Experts of a small language model.
Size: 13 layers, width 192.
Experts: 12 experts in each of 13 layers, 128 SwiGLU neurons an expert, 2 picks a token, a softmax router, a shared expert of 128 neurons.
Training: a variant of Adam for the experts, 490M tokens, 3867 steps.
Below are experts of layer 10 (counted from 0) of a mixture-of-experts language model. Rows are named router (the router's row for the expert), down (a neuron's output weights, with its number) and show model dimensions 0-191. Each number is 500 + 50 x the weight over its row's rms, rounded and kept within 0 to 999. Numbers have three digits each.
After each expert's rows: "comes before" lists some tokens at least twice as common just after its tokens as in all text. This comes from a sample of Wikipedia text that the model never trained on. Tokens count by the router's weight.

# expert 5
router:493498474517453533544568485495409442500476565390571536530503543475541516430573432557567514476514510444475522470544545539543500451445515543474544487495500477507504486494521427476469486518571486418475515488531498465478480486536594402431503515428490553467652472538555405507482427447523521628522473539406537445521452407522464446486561511396515582496492457499583499549511510480521580480486424465490516571580501423501592522449446512546619399368521401477462438446456560496514499477519505470594406521508490451440518559462495553502562400527483431527448464582482569500463428523498458506
down1:560458522491523449518554602474495471519483597573496497501381464474591495566410474484560536397482474529490403460515579465500578450533496464454499507466480466550502539455472532500517532477553542554529435510519467419494455456496480469519446521511523472496372433577490537550471490472518441417537512488467435424537491457533449459575457547554513542573538662535475417530509446559548459480519439505521576513557505482471502521524659477593507487406492531482443451503475510539471470429498451479453440584483613518511565418450408578412513451516500462521551491519556440531479582404528454453
down2:582496508544533539541509523602562525480517500527454493430523473450536458508612544550540472534456422507485382393491522459549550524504596546509576555396516466612489605539475500557506484544450521462494477567472488413556472466520491454505553415402425488509461477443602447617501519506477537481402446491581516447450380466430552439503506515448574580517466558462426526475504490465528506481462451555507481506498482509508526541497432478513477472495523498567516486414379534465538549455424466585490441549489486416547482441473404474476501398457426567482466511436451486456463507500412547542
comes before: "0", "9", "1", "2", "|", "8"

# expert 4
router:513522430466508471552576391493475474464450489426472500543508427500497623477499604563551477533531574479444597431570521574484481498475526514446488546506607493419476553560539481468429532532485481424494537416565612477438480511446588412469513490457553589498483403531547451494504447453555505580566465505468407478473482517550442462502453548408491548542522466548535495537512571564565468498497478496395517540551557519551559527401503456536516417477676449469431441491543523497521446430555510539561459528527481535455494473461543446472509448548518411517505424517479574549488531508502458422
down1:365489538494480551520407493533565525487510560512462431554558491502604562469480462405485455581509590573420536453548459473530499496479421519570435452587422499533497412480525460499437592507570484436440461466474518609575400593426498540442531515477465407441535512517449517479570508486532461483456498470543480659509435465487561536497468519549578507405481497512464550465432524468534504416472529432403577493533475532494501520489523578466502477463505464470474466577446427508500574517549460466455516482436447499623565574442574500521496464479495487486545462434553460539431477541539480458
down2:468507495458507410604526551516581532551570462516492459427469560571510534492507471533537511416529510585489498545487471547501504467556539541498519419551530426516483409434353514499491583470460496547582437472490481479463442473466450484527481467579386571518496512479573512507439516494520534538564574485524485501559449519417605515465493506436408483594525527496523521486556557469529506520478541603504402322459460511562479494532470556512463464558460400328536471485504521531452514503488457488550405461491434523473507608577556555493545506482520500516522408402468484508494499492526576502
comes before: " ", "0", "5", "4", "3", "."

# expert 7
router:523455427457424499477553404498480445525557495455510467478572531488511535447565524603522429442519441445446507482518510550506506523513539521533484462556457572446487511505471425411410599537487442399534561462489640542486425519453531496506455484476562512593493438516561445520500540540513499542576483567485472488490427550567476508450609482492467539509558504533556425535518524484534580465419404406443492556540473476475508500505460501546581484466510404460528503497409532401498459417518522605477468543576556477421605483463553452481567426498418457538525419498440592533537591514512458435
down0:534510503567473427407419506538504603406445549552522518525482452513478499529493503462457558535531467455542421535462449538477522480542566431481539505440581405508509509560429525479457577375489464484485524445495530494474542553511521543389511464435490531477587482415495581506483497478593470556506451406512512553442411505507506515552502529498471481384545553547545459466360455512635459462512518542504512584502577554495501502439532480466441527484535537459455546479429506475477509577441466458439539499549407530457391483493590383529501473532517499461499627543426488417484457584491452480
down1:551500471393481543509475523517488475459392500611495561562499573546563528562545438529460508455475441513603542416479483546523492498457523551522448511495531460476447428478478541413565498399395370536497486407600527522563455579415509515509521554525515483591474569545499522480551522569463427515406509537480522462483532542452455458491575503624593485480604570518528561569539508545447511535476455479468521597464535532536478494507527492500471526514475481411508511471419460554545478511515521369430392567532456509446445480499504367513548488515524468443514494401445496475464521522486455541
comes before: ",", " of", " in", " and", " to", " by"

# expert 1
router:490482496573510520525536441566480470529476462431561401458542503496465541484546496527605494485549480417408554472535463528499556545464440525480492523553523520496405541526519528452477420518561445442576490492486520484530441499525594451502480450538524542558504460573566458469528430433510496639523532598519394418518529462515465475423480571534489546525585451500576446482502574508552560426423498433410564431559554466470567485466511528531576500516569425374517424524466591429511455470581537543540500548481385577471483521450601507471507420476485486405436507535526523410473488526456490450
down1:585516461463476521465522509478619546495484505484481509576524483587463418453492460584468519509503530500519490488501458517643445518502523492517493586510582454510503556491528399464553551490418541502509551574563488542437606537424413569530572397493450662438510416606508525548538502524526562544494505517537530433506496528441505506476459554490430484430489501388471550418578460526532450538527499513509592531535501553504526456553506599477516505572492453495552520480483524440517493485419542422512421560502522513444502489533485468504481498459499565373539454424530408478474472485335474513
down2:511533504501510491514466438576563577429533446485481426442478496562504539623423422491443585527451572472509530586548522363611498512524460500449457494407431459495504470460522485548465512486524472460514499476442471510445525467519465456435449494554541510510501527510445452459483492433569447530505475544563461438465592578402545540484525450404487484424512495483432489543474456490488482456571616537596504476529521559551555536517519438521508555400501527601552534555471488419531489400550544532538527592352483627447490540497558523455606532507520468487533590470480462490541494474575511504
comes before: " ", "-", " |", "–", " M", ")"

# expert 2
router:505459427522519578539545449572482468558478630434650487553543450516516536432554472495481495461631450507366523438514583576539507479515473571479473444580577425531497523522479436487484595505622468446607501462575561493459418448436494551502461538480523565588551461488532502473448435456496468588541490506550483436519413435584437502526530521399529554406480505469495471491451494506542523493411454533484565500513538515481449464488497577515487488518571435443443462415474514513559442422562483538437443562532483545468515537462496475474540440514523442510502491559500501471537518499411426459
down1:379546470565516534547535549518561470522540490414501485520409504490478482354562486379464535635468454582512429491444489453533552452466530486498508471521477538476549456474550607484559505525481415454535462538488534482452454378374440451499499507488489541474542482474597660521460462464481527498553474521444430467571490479516451562529562432504525426511462526510505502474482439587401528526442489495555530504490463450532456551478483487543532493483497519546584508493540508470590447487421514515541425563542471549501460462428535508484399523538468422531501448365502538532583536427477568477
down2:441524572574469516427411439499460510452507490534365554578573490475533501495567493537437462506482514514505487428430638551542487525456536551571490530412476593514530582526492472517450466422522470492493556477475421507485543496625513498461548505547535517489524415471542527548518460512425463523537474490432491589419478489417510474487567510521563498491505527447449475557471562465568496482600490502421489503479437639540454535518419554470468508528574502456494613545436493542537403454419449418448560447462562453512582398559442476504543532501569456503493564489409496500456545518557435449
comes before: "1", "2", "3", " be", "g", "on"